python train.py --experts_per_token=6 --activation="squared_relu" --balance_loss=0.00286 --balance_bias=false --lr_router=0.00121 --vocab_size=14453 --norm_eps=1e-06 --tie_embeddings=false --lr=0.000472 --batch_tokens=[65536, 131072, 196608] --seq_len=1024 --train_tokens=1075000000
Below are experts of layer 2 (counted from 0) of a mixture-of-experts language model. Rows are named router (the router's row for the expert), down (a neuron's output weights, with its number) and show model dimensions 192-255. Each number is 128 + 24 x the weight over its row's rms, rounded and kept within 0 to 255. Numbers have three digits each.
Before each expert's rows: a language model's description of what the expert responds to. This comes from a sample of Wikipedia text that the model never trained on.

# expert 35
It responds to: Closing parentheses, brackets and line breaks in lists, unit words like mi, ft, cm, and mid-word pieces like -ched, -ought.
router:139103109142127108112135078137120181132140141110185160093152148123126177097088163113123151137132094145092083130100118142117113090133158138093107129129135106107105182143092157159131110167141125
down0:134145129120091152145158127142095116094147138156109134146131105137102111118137137143108118124155151102136107108168150141104134145111160138148145106129141159138119112136157119107099136170095172
down1:093139099152099127107154133090130102138144117095144109150121138145169154090125075103121121116145108103121125080128126131112111092097127147129153121112088142131122150120164131153137135116153151
down2:134180160097157125095117127143135130144097148126130161088145117129123106143147132078150111161097115134167099149127168148141072076134090131121128089102126154120125117090118159135150112146144130
down3:101154086139114092083094135143143133142130062105092086097161128093162132167127175157103090145155113124117126110130130157115135136133085082137145137074116121148116198115133141120152155096089168
down4:122139150140143125118146138161143088130127129119115134137121156182132111145127092127113151125130124125116170131133143146162150119156129114175126170139153125156129163132071112161090124118105097
down5:144141157145124147138120141110143119072142119146065169153101131113106150150127142111073139163149138139161141149120101121125075145140148112092132106135133137095137153104139107167105096153139086
down6:118129155121164083150131115123102132093127130152144137102142142106134090092101104092137114108159143085138155129188127142133097113111120112110120097088108161138129107098139127165111117150090121
down7:122150148102146075130117165174123143125139108162094131137132137123081126104099082134129115132170145103106141119125101111104155123104111115167145123142125146096093168147096145126121138123141141
down8:150141061107095106169107133123165166125105078143120156126183140113088156170134131058162108127085138091169114158118117102130110095119123156109132075076112137134126134143148112131116131119158087
down9:108141121095118162191111138078090117133130125130141115127138103105174132141093126163167138119109163094119117163138097154103150124127176126148112111123134160158156142140137134093102131140125093
down10:112122109063151132090147134181119133145126113157160132146137100110134119124138192106081135157132128151112107055134128138185102117119106122116124127125115151123171152093101140148126134123162141
down11:109120108122160136104137066093132122135101091170111146119112113113078102092115108127146124149090134121139179128112143093114084164110145152143136109136106130152136139147093145142155133128194129
down12:132095124111115104139149135135115124135104103124158120150146138141155114128094184144098135113148160111114105128087142134089177109083097133118127121113119124101125146161112151131138168156160112
down13:136136139110106130165136115158126123132127133111119081117119155144148150163140148103141138118110134126126128141109081092112140144158149135088151137090143133122116147112112106112152129140124115
down14:101157148124154140153160087162137094119125144126099140132110152112089110130144110125138146108112122097094152151132089143105151137125064114163143109129124134121140156150121114160099120151125125

# expert 44
It responds to: Commas, table pipes, semicolons and closing punctuation, plus "from" after verbs like abstained, and "as" or "in" after naming verbs.
router:124130117125096140160126119158136115123164120134129118137142117117101128118095159146117112139149130114125141142179111143138135074112174105112103138095100122141087120165135092121129103135119141
down0:148093137137116121110140128129098151113130132144119165101138127143108128078125125149110143128141138089125105129172129108112146159152131127119133103139130135107088113094148117095110117111117130
down1:132121094147151147148118138137116113136150115110120126135120197165124147139130109099099133124121112161151174109150117107070143120120156111127136127097115125159125094099129141142152137151119098
down2:122110127079164093110146117102116100148136146118126134118171160114109121121157117118133115114097085130163156135162135166121072155155120117103078073176153122130114136138162118127090096144107105
down3:105143099146111105120141132157142131158114141098136152149127146122151167154149153157135115135103127097131100135141134099121130138123078117123165117105138122081066127133145152130131188140102121
down4:112122122087173092156082138152131098127140120198125127155145127159092106127151085127091143126129144120113115122134141121134123100153174087121137133127138121184156170122125129134098131108119110
down5:130101173156124101136103167126155130093121139127117156076127162130120111142072137102106123139176161143090137131137102097152105133174141115128102160136146128129151149138147108149082088124157132
down6:135130104139148097128126164148094172073108139145148116110135117096139127099090154074121136140157159089149120152136122124099071134143148118136070119121144133156137102138155106150135109151134110
down7:159105159092110113137116141125126127139124130176117179141127141118098148133089147127144117143160144103096160126103106125102132152091105157141113137195164140108114181139133116096136147157128130
down8:145117108146127090113128064155159140118136139160149143133145130143088171133142095089128107103126120122118078127142141108120168122138116145114113078071134134138141113159140107103125143138102113
down9:109129107107124127155120151125107129156119153083155135147097128130159147137150103156174126141099171102134119170120125113116171176124160161111099126076155151173146135162124154078153140122120111
down10:159129103098162176103112124151167107142128123129152121105111065136131130127120145160091143097140155152103128079094140140141125137146115116121121129156108147152148118151107130112102137092161130
down11:136109127132126122120139063125146140127142124140139124123141117080126115094148061132141105131089125102141164132129110121131128152133136108143130137125124116168129127129101139105172139162189130
down12:156154149118149120159148126104085113117096118124127137135149139090173102123082141162131134098131144158152138125119153126109132096149112102169131092097166119142133167153113155140141168120146095
down13:123117127140113105145126153163109171134135154101134115127134100135172127102115158148134119112123146102121135104143083089141145157092159132146141124091104146067129135149098106121147127139108151
down14:127126128133159145153132101134161125091128110126107174128155151097124126146096115134138158141102145115104153154096096128132154118141109179111101074101121136116130159148134108162132148122140097

# expert 22
It responds to: Periods, commas, closing brackets and line breaks that end clauses or list items, also LaTeX backslashes and stray mid-word pieces.
router:149093102162120115128085086111130172129129150122162165092154101138138173108100153119130154126138117153114101151088116135130100094148151139103110148131157106115108188124081131171128114140138148
down0:153128127115082138093127083125139141126113159119084149133117128151140125132106137128136146128148123130123111155130135117120116177132113127140144113148128098111066124132135124159091094113127102
down1:126149144140149120133113106145145131104126099112146119158089148108097150117125120139106091131129053161129133131134121090102135097117148104158124122127099119125114100139133135106155123147138154
down2:103112114128144130125136111152158113113069125122093128136165099152117110144116148115122149168103135132106121081105124175135075117117107121092124117128102122165125143099124119115123111130148121
down3:114167111148128103122116125142119116162121133106144116119151157124112157207113180140119145137105098132118107082122144131114105125157129049127136103128123124098118136093145122116125171119098158
down4:130168157101158100141120152150120075096115105139138160138135149172106130121152068116109157118115145158143141114145121121150133099135146138098170167143148134171145118130117097151076124102081105
down5:152126162144138096136111157125138145095074129119085136099132136166139117168110152107116153138093150108143115140121123131130104145154149145108127121114115093117146144113120131154110091109124105
down6:126127122102081147159155125137094115052140136147140135142138153069119130118092113107150113121166156122119170119176096162122147135126113141122070164110173155171138119131122151126141105142147126
down7:134099136104083137148141157134082158119127106174126179152105158128113121137103120129158083164161174091114120163126103096084098165143082127141125124158151152118099158133102098133121154157076153
down8:154143099158066085147078097143160129105116121133112165130135128120068153183142102068112112140090149079136112118112125120145144117116137102109101092104107147146104136147148136130142121119121109
down9:120133121076115137145144122106108115143134157157136138143124122154146171140129119118149144124093154085139106151124121120108156152166167136119137158128143148165173132165139149059103140130131080
down10:103141101101161137161130142136146136141151143155159142120134100143150140126167135124108108155089142113139119095123135165184113114131137185140128103150061144152184107127137119134122132106116129
down11:110096123132157127150154061120126141084107074152140141112129135076114099121103077124121137157121107091125158197129115105120119111157121134103126110117110122142100121135139110157166157128146140
down12:151143105142161092132164132126114123124132073135141141118142118134179135152096130146145132154094120148118109117132140130117119107111104133129119069120127135099126141164111144159169128125115123
down13:096136169158098114102155149151125151133112111130120124092121138136124130079138154076158130130077133096127147081152104117146145159136168140106127164170116130092156130184103125128139153107134161
down14:118119151161155117151125092100114082120130133145121102127142139161100084140162142107173128122118116128074168171150086153133108119133082113133074070122125119137076156134099112167128108149111114

# expert 28
It responds to: Line breaks in tables and section headings, the pronouns who and which, and word endings such as -down, -ay, -ion.
router:148099105158117099103114096129131188123129124096195170103146119149133157087117171113099157141122091166106134120131104141126123094133162105118109159144133114104119142124090148146142119143150140
down0:130117136166073100125123130154112143141136108136114194149114125151125149108101135152100107141119124124134085135181146107116123162148172123121110138152160135120088111127155100109114113137092126
down1:130160158155150116083116114128138099134119118115130133171136151116160126108091128133114126139103107177144142106142129061117106097090144124172089108094124135110154148115112137109157126126137138
down2:120130161115140098105102101137132102133108139092122122117170177141103146165117141094122130141104099139176159169143124172100066102145126122151132074128159140150114121137167130151099134160151107
down3:147129126125126122096134136148121082170124137089149149122103136126142190150141184136102098089105155107102133146139092150159146138098091108122158126090084120103110102137139097116156103159156113
down4:129171145115132117121109125152124074099121097154154151108146146191093107145185111094102144102103101119118133156125126124139135071105109094160138144085150112151124123131168123134127148143115107
down5:150125137160131139130145144120121125131131158159119137133106155162141139133116158070113158120127145126125117157152116117114111136130145131130119111129161091101130158118170097174119083132135103
down6:130146149108129146147166132142117153051146132130146145163134140102152113117108121110146115126174172099151133132144080105143102113106129131146106087103130145148115122092113159084142129142172128
down7:143114145094099081141123139125145159118135111167138155149134114116083101169104115092146074130163119115116109144106096105128132130128098166156108125175125166116084132140119144108132117154104178
down8:167093074160118124092094097168182134173120122118129146149157127123090142154144112088110136105102149112151106154148142120156137135118109112104116079114130110161109106144168131158138097144115087
down9:123176099129123166173082108124109118130124136103186160103132130109149139131107135119151092142101135106122104129140109120112154133134156128129154106097118160127167153167160142088143151152148144
down10:122104102076120143109133159115083128146113126147162130158132105152091147105150145106099118131134147143154135064124134149151132125118136162139127116160101121147104141140143135120140121094132129
down11:100119104156186135123167061111162154111111119143142139123101119106071136137135084152139124145115141082126134160130078116096103147131121170126126119096095122160134128131125133129137141149135122
down12:135148131108167121161164126128108137135132120101135115131159146132173089142084156128111141149088151125119109112151150111109166102100110125122120100134146155118152163153101190125151139130129110
down13:092159127125097116145198100144085153142118113133107089124103115169133140112100165132127125181128131142112123095114067081127141111138168103122125126114085154116144177135101126084159161106100142
down14:147137123135142151147177078110124111103117121119112138097120145095061121133142145109140140116120085127075142164131113160109138135119077124179138143104087137133122179152096121182118151165144123

# expert 3
It responds to: Line breaks ending list items or table rows before headings or new paragraphs, plus some verb stems like owes, accept, awarded.
router:122111117150135110128088084102115164094113145125185153103128116119142166096087145125101134157141113149105092145082087152118124119153151116145122138140137088127133164115106142160160085148132157
down0:139135105118123120158157111142103130147125149111103130129092112165121158113138099126097121125150098097114109154149168161132133164133150139142111143179145113118104107146115135131075107124126134
down1:125168113143139120126110112114132099137128110115118115172126127117144146131117096131127110097126098168132149118118139090051142101084129114146127120125129150137124130111136124119152122138141157
down2:102103138138146125124108155108126107135102112133091153118137144139110131133114145122140124177172152143142147116153147176092093069109137152139109108110117173112119128097136116164133133139120112
down3:109153085128147080096113131129137124136129121132128081114142144107159158155126183149082112139159111110081136103152139167100138125103100089143159118097124116140113175132143141109138151116092128
down4:103160149144160063149168164151144070093142131140115148139143131171122110121161109118115154117146139130149137117139130164122131123107129103133159141117148163165135150115153096118092124121111059
down5:138149176121145111168121137129133121091135125147092168096157165136159106151094155082113154184127122100117143128154094091113064095144166139108126087105150118100152146113151098144142102129152124
down6:177120151132124135107163122145101130100136132165122120142133131104165118121097131104136131142167130055140122148154128108117066145094136141147107112113147146148148104126139135095126147154169146
down7:146110133093116101115121152143139167138116110106128139148134125156087137130104157142124093147168150092112136145108100124115137156121063169127148131160132096099104158139102113131131133160118144
down8:181149114152131111132102102153139113109116108134121175115121145142118118157143114094136093128094140101152119196088118110154099152099145121068126086097108143176099103096158133119147106094117094
down9:151147109125132120127141130101106117142104144098144083136127104137150163124086139132150150164120123098143093127155103149141128148136152147103143125101096146146170155181111163077135156160128133
down10:129122132118143096107113171130119087115133103142144155144123105147133104128150172130107118135108158112128078138127150144151120117131117151120134132161108117149162107113132129118105116089153129
down11:121118135135167135134136050136152117110085115172133107128109109102113116112115081158116123133118126100125161158117101124129107166141144162071155097149093127174119129137144138132148159116192117
down12:176121119079136157144137134101114119084130126140156135139132117098157100139128125146152148113104143146157115149132117140097084101081114094106143076119146134111133116150123173120111147130167097
down13:106159156140130099117113126165150178123112087109091121107145145175101120101074152115133097119077138095133150112112112076124132152134164150161109151125122126133144107123080126098116183149121108
down14:126111149113114108127123092079155099127105143107115100111108152102101097130169124099138144114098088115052170141115093135101113149119119135112104144150092101099109135122037122165128121133129087

# expert 14
It responds to: Temporal prepositions after, during, since, before and following, plus "of" in phrases like member of, Ministry of, Duchy of.
router:160117129158130138128097091106130166137161151135187180087138123136121163080122148123143134140128106143109090131128120173135113109119153106108094113129158088119134186107100134168169132124123163
down0:134130133111071104147143085114105129115163091147110171154075129155158192111102153102084111131135101123165084134148180162150128117152113103142114119163145120126096113116121121183133112137122143
down1:120141162125154146124139114109108104090136109085125105166143148118086134108115102123113119125148116136140129139149136136123143100112160125159126092119119161119106133096146151127163151134139139
down2:108123123079134136080107109128130084117109148165113120120146113158119109179114139144109146139121088170139142142148143151106094080121141137126121131106094141118124104119138135164105118107140081
down3:121147112131139115115102142158130128157124129086107130122123141123141140143135165184107112085119126116080116168127135179152143162130094111101144119115158111140137123130156108098109146136102107
down4:136134124094165094138127144174123080103152133143114133126136149128131072163166111107120145126129159122125134148158179175160158135134127121115125142128129140187125155143131120139088119101131099
down5:151152126114138103126143134105130103057134131132128157102150166148126152161122142102092143087137127138119162123102121118122096139135155151119138115114136120097100126129157108155091125127169081
down6:154151125155123131075152133155113109081112114160123100154138141093114122127108119108132136123145173132145159136117106141127112122106144169125120129128112115182097106082113146169123077147137147
down7:155132162096087113149113152129118116113129138135101116137120150137131155138123159126192115135148151103093133134089065122115118140067095155146148113192146131097093199163109137098141128148104134
down8:127136085126125116103137124149131158148147091125148160106164144134106164146110075090097124124109141118132116173135106088161111149137161126124118092075119139127114131152167136129156101127149051
down9:106134129139135126161098110117150115107113151135141114139119138142148130146119150141168142160128153120090119107124139149108106136142199141122093103115094141175138110176129154113143137111112103
down10:153086085123145145097118130119127131127116100154165183121120107158144123130131143135106099143126152141140087101109138132164099117131123139089127118129072141086098131164133142138105148119142127
down11:150149111114153108138137134103164148107106132125164116104125115090128112135117098132125128140134102090127125193129123110116092142121123135139102131116058117168131106165148112176160112130152113
down12:130125133133150123108122098130124116124150121150143152120109120145140105146115144155130143121122139130132083117122172075130121099090148102148114102108073104062148107167140141137136163139173101
down13:064146124122114123164142109149144170141134146135077095112118125153131114135129146136163102127086148110117154134097114103138140142165164129139123123141142119105112108135096055139158122160099150
down14:099154136136152121148156078136169131126089110117117121156117122114118098163144098120132141134114100122101120157090083152146107128152101146130113105097114122098148140151118137142111094143139096

# expert 5
It responds to: Sentence-ending periods, commas, semicolons, line breaks, table pipes and score dashes, plus date and number pieces like 28, 18.
router:121135116100120138142106117159144134111184138091140128133183114113104124137103117118157117101108137129129135146162090173132109126135178129124104129138119140118130113162131096135080097132118134
down0:167093124161105140153130121127106129094143101141107178148104139155097169073118143160115164124150134115145138123156151138105115143119156077118105133129137130094075132100148116125081104148126136
down1:114102087138144149148133101115151135140150114132151148165123155139146108092091127129105114110117086128137176142153099091126139117123113117131127128122101141142133074099114130111123101181182104
down2:091111123139134128107111144100152123184121091111121134134166140142126140160126133109146119156089102123173162128138130164129065132108113080124093077085103144109139144109124107161126098127136117
down3:123132117104125116068101134101114127169130135106152097138142153137153183172176206162130138116125111111101101117139158133128137176111066142121141094111106108098101129130143119109126145120115162
down4:140137126114146117157133186139121109101137114164130138130165130185104117148153102145093143110126165161122128115110135106126165127129176113108134145114130130177154130116114106143125133104122096
down5:123130151155110124138105138125137144086147133113107184111141146115145131170096165099092120139088150115138125121095107121154128103160155131094101089087138090112175130149137120142112096111163107
down6:137127145117116130189115138124117176066128115165144135145156152107141124113102135106112134073176110087124154136150097100145129148126125189120101114114145112155163096116135116171133113106126124
down7:160122146067116084127120109131122122128121136157083185120117123135132145151115150117146089136174106103088147142099109133126138145113106144159108119170138142108110156157107107114132132141118147
down8:174100089141127108148115084164147160131131146156147141137151178125078167161120137107115140143119108086159058150162101086158156122118125098102082094075173139143129105112127114140107141138128140
down9:153118119112102136148121131134145128146134128058143107131100104114147142116107133165168139134115158070135073126145123137112144132130161157135118150093141176128146181159149165065122119163165124
down10:120124104102148132135092099119147120174158118124143183145098111104111131114161134133075082140115181104131115108147144163161120139151119140131113119161150153124132121140116132106094156117159108
down11:107162109157145140134146099124139151156138118177133114117153124100136114128107120153126135109158125140161100183109116103092109143087103091120144116108124147160120143144175117114148148142144145
down12:130114117130150137137138147085107093125092126121135108149168155146176113128137113157135127129115131139105116125161149101074155087116114136094115134117122146112145114175133177168104126142122129
down13:133137133118080120119111130155117188109146091138124108129103101129125135121136169135131116097135119085133123120135075103170119138137155130112152115102093138135121130146091107092162148108133139
down14:127156140146135148144160142123139107087115134075104128132113141083134128158158135124158129149137132123099137154096097128133140131148079135099148098150110140109126150129083149176132116132113138

# expert 15
It responds to: Pipe separators and zeros in sports stats tables, the article an, and pieces like up-right, repug-n-ant, lux-ur-ious.
router:142092127141126110124102089094105148117138145111181151074131144130120163085089142109114159134137090156110123136088108141121119091150137118111114142115139103146127171128087156164159107170144155
down0:144129108113081089112134127104104112141141137095094132167086121152135144101145131100115137150127155129140070150155130124107141143153125119130138107139144129118101133110135138136088109137084127
down1:119164148159134131131106128134159132120140121131093150193096167140158141120095114110120119127139112128128166115145126132053142083119148107156120125093138145149116142134134125078138122131123142
down2:104143145085147096118157072123116117110118125142131129124157153115086122134151137120145132129130137125164122129163132142088113090103141152113120104096129151115145134140105104143125057148098130
down3:106153141123140105142106153158137143137152144133140102111133174145157166162146156150105132110151119102080117142139122141133136151113113096112162121137131112090110127120095106128150108134129114
down4:126141105111153098144126147158122075123124142168141114107132121140104123135157091109104118113127141135099127173169149129150196102122179116154144128110131148154140137079131107130109109126117060
down5:154103167127138096150117151148123094091092135115106129072132179125127124160123173069105176129111123100103126109108090132069103102138162113110141086141148109133143148131090134120130096090162065
down6:153135158121146111156153139107101167088132123144128069119123137106199088102133132109130123138145146114108169159158096117101100120129148138165122108129114146157130093111116137148139100122137133
down7:143116138087113114150127164113131137136138096132091141132086106121115122146097155132157087146170165102123144141083128130113077123114124131145123117162163104088093155143074119108125118136115145
down8:117132107120137106119109111141155149100129117120138160145176143109091123169134136040109120114156145119134101140141119134149109128118161106093133088109104157148120142126175119133163088139130082
down9:125111105135110171143120103090136131141138135114186147132099120137132122144124128125170137115083180060123135160139131131127153125149189159121124124160131142140143132149146114095133144102102134
down10:111104110074108128117132092138103118139142120110150166142147100154106128112128174147119131131124152128169094108119115124152126111138119162148106119178103148124165124135107117154141149126155137
down11:124138147127140133128168071094173145107125100140158112138105141108107102110128094158094127130117121121142178147132113123124122191126140146060124103155080134141165097158107125104118146124150106
down12:152138145118129133141154115122137120130144132141143135156163132142153137091113103123113111130116148086114066126124156122098117100108144120120099110137133151103117120119118147148137151121132097
down13:084135133100094105119118134159135133163136090128111099130109121140096137138088175155163123135116149098109127124111073070130100179136181180103150092139132124106130139123120100107199147111106139
down14:122142135127172132141149116143125077078125169102092141136134145107101113104134136128145146098120077096129144154132081145096079159094107112131116105131122145084123165139107125197086117144111119

# expert 49
It responds to: Mostly commas after clauses, names and thousands in numbers, plus the ip word piece as in slip, plenipotentiary, Tooltip, and abbreviated months.
router:176082101121145124119072107100108177136146137152162122108132128158133149067106151124133118110128102173112121091113083131120100076129142115084087128146136115118136174121118144172152110120157143
down0:148138145125112131100105121121135096141159134117111149118102092128110104112116157135133139128128123134119133120146112134146141186167152157122134102154138167176114112143119110120102136117094137
down1:074148105150137129117121116137130110127137115105146125143104118105134135138114105145118125114097127135131130139140121136090137114107132074141124142131146158129118165121170104075162115144138164
down2:093116145110144124101121128115122111115136128138088128131158135131099138218142123090133133160103112170152155128151137197121099114170097154114109079116129116125093116114127151135104117135116106
down3:123128155125101143068099125170126102158122138150120114123119151131169152167141137186135154124139119088120132146093140178110126114133120090102163104095120092084088103122114164108091142075117103
down4:135152122109132094142159160147096114139114102118135112128136163162121129131129095108106124123116154140126115124093144119138146106152175115119163131123119138182140165106132117122136153104111081
down5:150137151117119147120114133116120138081134118130108164104133165145115114152107188109110148173128140161127140142125117111117104110140158117108126108140145118099139115106154116145127096132144136
down6:136127140118122114154166106121129119051125144130121117111117145137137099147107111079162125167175172087128127147147122128129089122115147142103095103122129125148101089082144192121132120144148111
down7:126112127125111108131128174102144137159100086123104139147093152115132129114065144141152119134148130167140142114116131100101141143146091153168116123157123136123106131102130171143091135175092130
down8:184130105119114142107149129165164135104143109109141136118181125098083156165139132122155080129086165127138085155127106161164126102122178120119134092107118133160145132127153102147113122102123136
down9:114119127098105128168103120114107111114137126107154128135110094128152137128138121114168138128126148100123104152120105136133131146135178147127118117070131168163174150153149169094110156147141126
down10:120150094101118112092129105136116102133121133147138110168103117146104112091121131127111125140097160155100118100081182186155139117146121128152126085135109161128117125182145160138107146113101136
down11:129124136148146112149143081099139139124146091134113120122134106075105117121094134150124105114182108104158138170128110102112127170160152162072103116132130112169156155130135115128146151145149135
down12:143077134112122139134119118133108167124139099133112114127144177135163118117111108147153130127126120148134098140151130129155110090080158083143096079118175140136142123138121191135116141154155108
down13:049138141139106063132182138149126168122137115104159096118149113134147151126097124125120125125110130096114134118123078104135171147098186124127149132127123135131136133129117089102180127149081161
down14:075132147113110115126128094119128107112116143095105111159161135113078105110129134148169139118090137108116162154100082158138107156147089128120137099157136140089125157121129101165106113142097075

# expert 43
It responds to: Sentence-initial This and Many, first names like Jason, Larry, Walter, periods in initials and decimals, and line breaks before headings.
router:122098116135150117149103094072114176140153135097172163111122105151110139093102155122130166127141102143099106104116119115100134092161119130095108106159122104127091166132094152164171115155136138
down0:155135129117125121092132098145067141149142159125155123149134119138132149130097154137102123091136138139126112135116157100134101174149114109140136124172137125109109096095147120086105102166122135
down1:129154111147132122152126129139114123144107122159148116194144142142110141123106149134115127075129104150134160098125134116061134131085109121145117150117136111143135135118094132149162104148144133
down2:113140151087129146114091113138145146119120130116128154149183143155108113163142135121131143135119108138143132111154108162106099087130118102105121125128108131104109137094142105173116090156158119
down3:120166108137132095077124149133117135120117129143135097101192125110157147187133149151085103131131099156068128109142131162080128116133094094147158118094132102115088142135140139163153172133102141
down4:120137122076169131176091202162124076079108117152118155102137120146102142135144094105106168120120133142150108133157152171147150073138123118140129123128136118157172128134126105134065137116103055
down5:150133156124099149150070146143131142087134123123084148096127159130126127123138127129114116165136129104130133128154115120119117135181179121105097101100145131123172119141138113146100094106150107
down6:134131151120152126153142140115110125073139137130117110134127162101124094134112147114120097132155175138156154176161091099108114164111124142148113130131152156124077139094131119123117146145137151
down7:105108128117113091161159128142143150109107115147127098154117120120116121136095130125132097117160138133077142166095116117092099157149093167128096128188143130089087165166121090153147124155097173
down8:156095125140120097102098090113114154150147102173100147110134126094118116169142107117119135167106154127137082139125110113152110143122115137146116089117137082120086103119162111141149110131133101
down9:144165112135147171132108106125151132125134138116114147144074118130124145147102125139153112134140150096158126159134104148117147146127178149111144120114119135186116113160160153088119123143082094
down10:142131115085143138128155111144108118137178127106172156123130105157104107090175160143096128124119135102161119091149157105160120127115112178119108159159092146127101117145101135090110171094123123
down11:128134129132151160121153064137172159123125110161123126121114150093119138106108113141105124104115090100183151129137107104139120158115160152114145135121123122190137109134135145112141118133129138
down12:154133134115144134111150129122101153108128092099161134142133152129125123149098121146129141130128163119072138119155182120156097086123151120137093120138107140096127119147136143135125177113171119
down13:095145153122160129136152142129128154128153105145115062095122096163127115159151144115122148119098095140129126118124090079110166160139173121124133127097113131111145123112117098089163135122100131
down14:134123120142128132154136107114106132119159151073137131117119139137095110132168124110125117102149117143080178118170065132120138153135098130147128093150136107148095170075126120145104109146133087

# expert 27
It responds to: Final pieces finishing a word or sentence: plural s, periods, closing brackets, as in slug-s, elb-ows, Mr-., myri-ad.
router:135097117177142140113101091106108172136119139120180168096124148127150178110075136113122134131119088159099112097101088146140116115143172117128121131108149117109131163121118128148143125139160180
down0:147115146122108102141128106120077156137136119144166125156127125131116157126117150153083133127096162123176100181150113100128116169121162114126167153152113110097117129112135104119117115164132131
down1:115123100120169117125133103108126088114107108137120128164131178138144151121104142130159153111138116120131146130127132111106163097115134118140112124100151142150135129115115143105132147120163167
down2:118123107103163120106119122123143118104117154130123139143172138152098114154128128111110133167088135119163109102143138142115057124128119129092131150103082143165115126118168130145110093154116105
down3:134168123140122099079123139170130108117136111110134090113120177141155130161139150144119128135110146089072150138134138155119164131135110084141126135106122136124150148073109121145115154133119120
down4:108154149122141099148110140145105071123114112137142135119146147169136108118163094109113164101139126144088132118137145167173127097151109163166140134121143100188133137155123103162105120119106076
down5:137134160126129134167116153150142115088107125124078157093124155138138138155119155125111151123107134108142135132153106132149091127153171162081110126110163097140155119154109131127112077119151123
down6:171098132128118119139102136112084159069118118144122128146132134095169092091098169101131137147151168158177137126181124088116105111130115121103099150126146163174123141132106161147103095121127127
down7:134132122082136116168105119121117163129176151163158106110139139147130103142136128134131101112131149137141119169100098105143082175131145100105164135166121163095126128125119134126130131144116150
down8:165128110140104106116115106163162146113130133155128147130183135109130189158119111083145120118130131105126113168118119149186161112113134116151085076095164126157126141099115156127139104122116084
down9:108127087120124142127091135095070129100116139087121124135131116131177126113111133137138142122135132108109132139132089147113136118135118135094112130086100158145113149179122134067124152137117113
down10:161130107121143160119121117122127112194121123138168158153127122182097112120118167113138098159134168121143132096098179135120108106142124163121128076161084148105088114142135154127135147091154138
down11:125110120133177102129131080105131141134093107141125141117096143110142152108137109141125105155116118111129137169156104104106110108142155131127127163141134125169112154135123144171099110134169138
down12:142148098102159134099188102116140120127118105121125123123093143126183113174109152180136089160099135146125093132127144114105124095139138125140120129122116152116118118126097222149120159113152155
down13:088164185142108119149129163171162154119133114140124089144160146140158143137089146116133126138126119092137149089118117081132116153103183148183126128128139157129157130129114072096158161172102163
down14:113115159152157098145135155180129121094112130135119103135149145084075079175153159139138143122124119110108134125158114119116149181113079172136102126162140151076108172119072111155105079150116123

# expert 6
It responds to: Line breaks after table rows or paragraphs, plus place and route words like Avenue, route, Valley and word endings such as "-ound" in year-around.
router:155087099151141114113066064101115147114122136108165140081146114119140170115108154131155151117132110159117116116090107139143127108143130154130108143147143102111123180114118172167145129170142152
down0:133098134160079084150143128151106124159136113131064137144130108164115142091153115141124136124127147120153138133153167091129144159166126121124118129172155121115118090159135118131079120160116155
down1:120164124120128129157164118121128119119128121091126114154116114125147149101136109153131123116143108183119147102129106107085154082107129126110142112132138132106158142061101129099145119121122184
down2:097115119099146125115101132116141111136100163142121118127166148162082161138161158114136146120139118118177144130129124167085107128136112138134115128081143142115124120110168178129115108147108122
down3:091160158144135118083106119179177141161125098083148134148153157107162121159133173176123117126135134119143139108170099161120139104118105123131119096114123114106101132139123148104172113121132122
down4:122132131127160121148118160173111104123131116154128130142130162147098108142165127106098190112118160174136155131116129144148164126133144124118109129129147129129155156075141117135087103096117079
down5:134119105152114139146109146144159105088116162112083157124129130174133113155120156126110125106114130142096112116130129123135110113146145124115124088136121128108137123095114137147124096114144103
down6:159121128130168102134115157120101125089160124141134138151152137116144108127085127109122124113179145115146125150179084118152103151115153117136116149130116150173125123115132172111099105099149141
down7:148077128056111088128128155134131140157136087164109152128112135141132106126095134152177113138181150091093141141122106139118115130117109171162130150134141128108092142156128129125107135127123150
down8:156117081119116084129128126120137150124138140137147130107220169156092128147124104100121133114105139120176055131146128097146133167135142115086086104110134117155160147160127158142122072114134115
down9:111128131105132128139102115115111100120098122100159132166114123157168138121130097141153115120136190115149114143154108145117141153151175154101119136114145135148145167136129128090137141122123101
down10:121126109103121152135108112131108115162132138086178145157118100135132138135179130098112142157119178129146106089117134144160134119126120134181084090160070164132090129123133131107111131076117132
down11:127109104138166114137173082124127128091112083162151106139116090088128106127113088141119115140103124111132157161097087125106130152094116147108149087162115111185135128130124112102162163167186153
down12:148120103104155103148175137125101116099116111111178144080133145148183110127099152152095163134122163106118133097143139116111147083075120109162095107141131166126107125155129142168155130135141149
down13:105163131115123116127127170174154141125163130107120128142133123150085161077112151164124129119102119096116159142136104084095124151131174131091154163171152136115168153138122114101144151172125104
down14:108121139133124128133148083123146113085143142140115133144124141116098129120107147114115134124096137118111146171132087155118104161147097123146123101142086107114106150149084118156111085127143112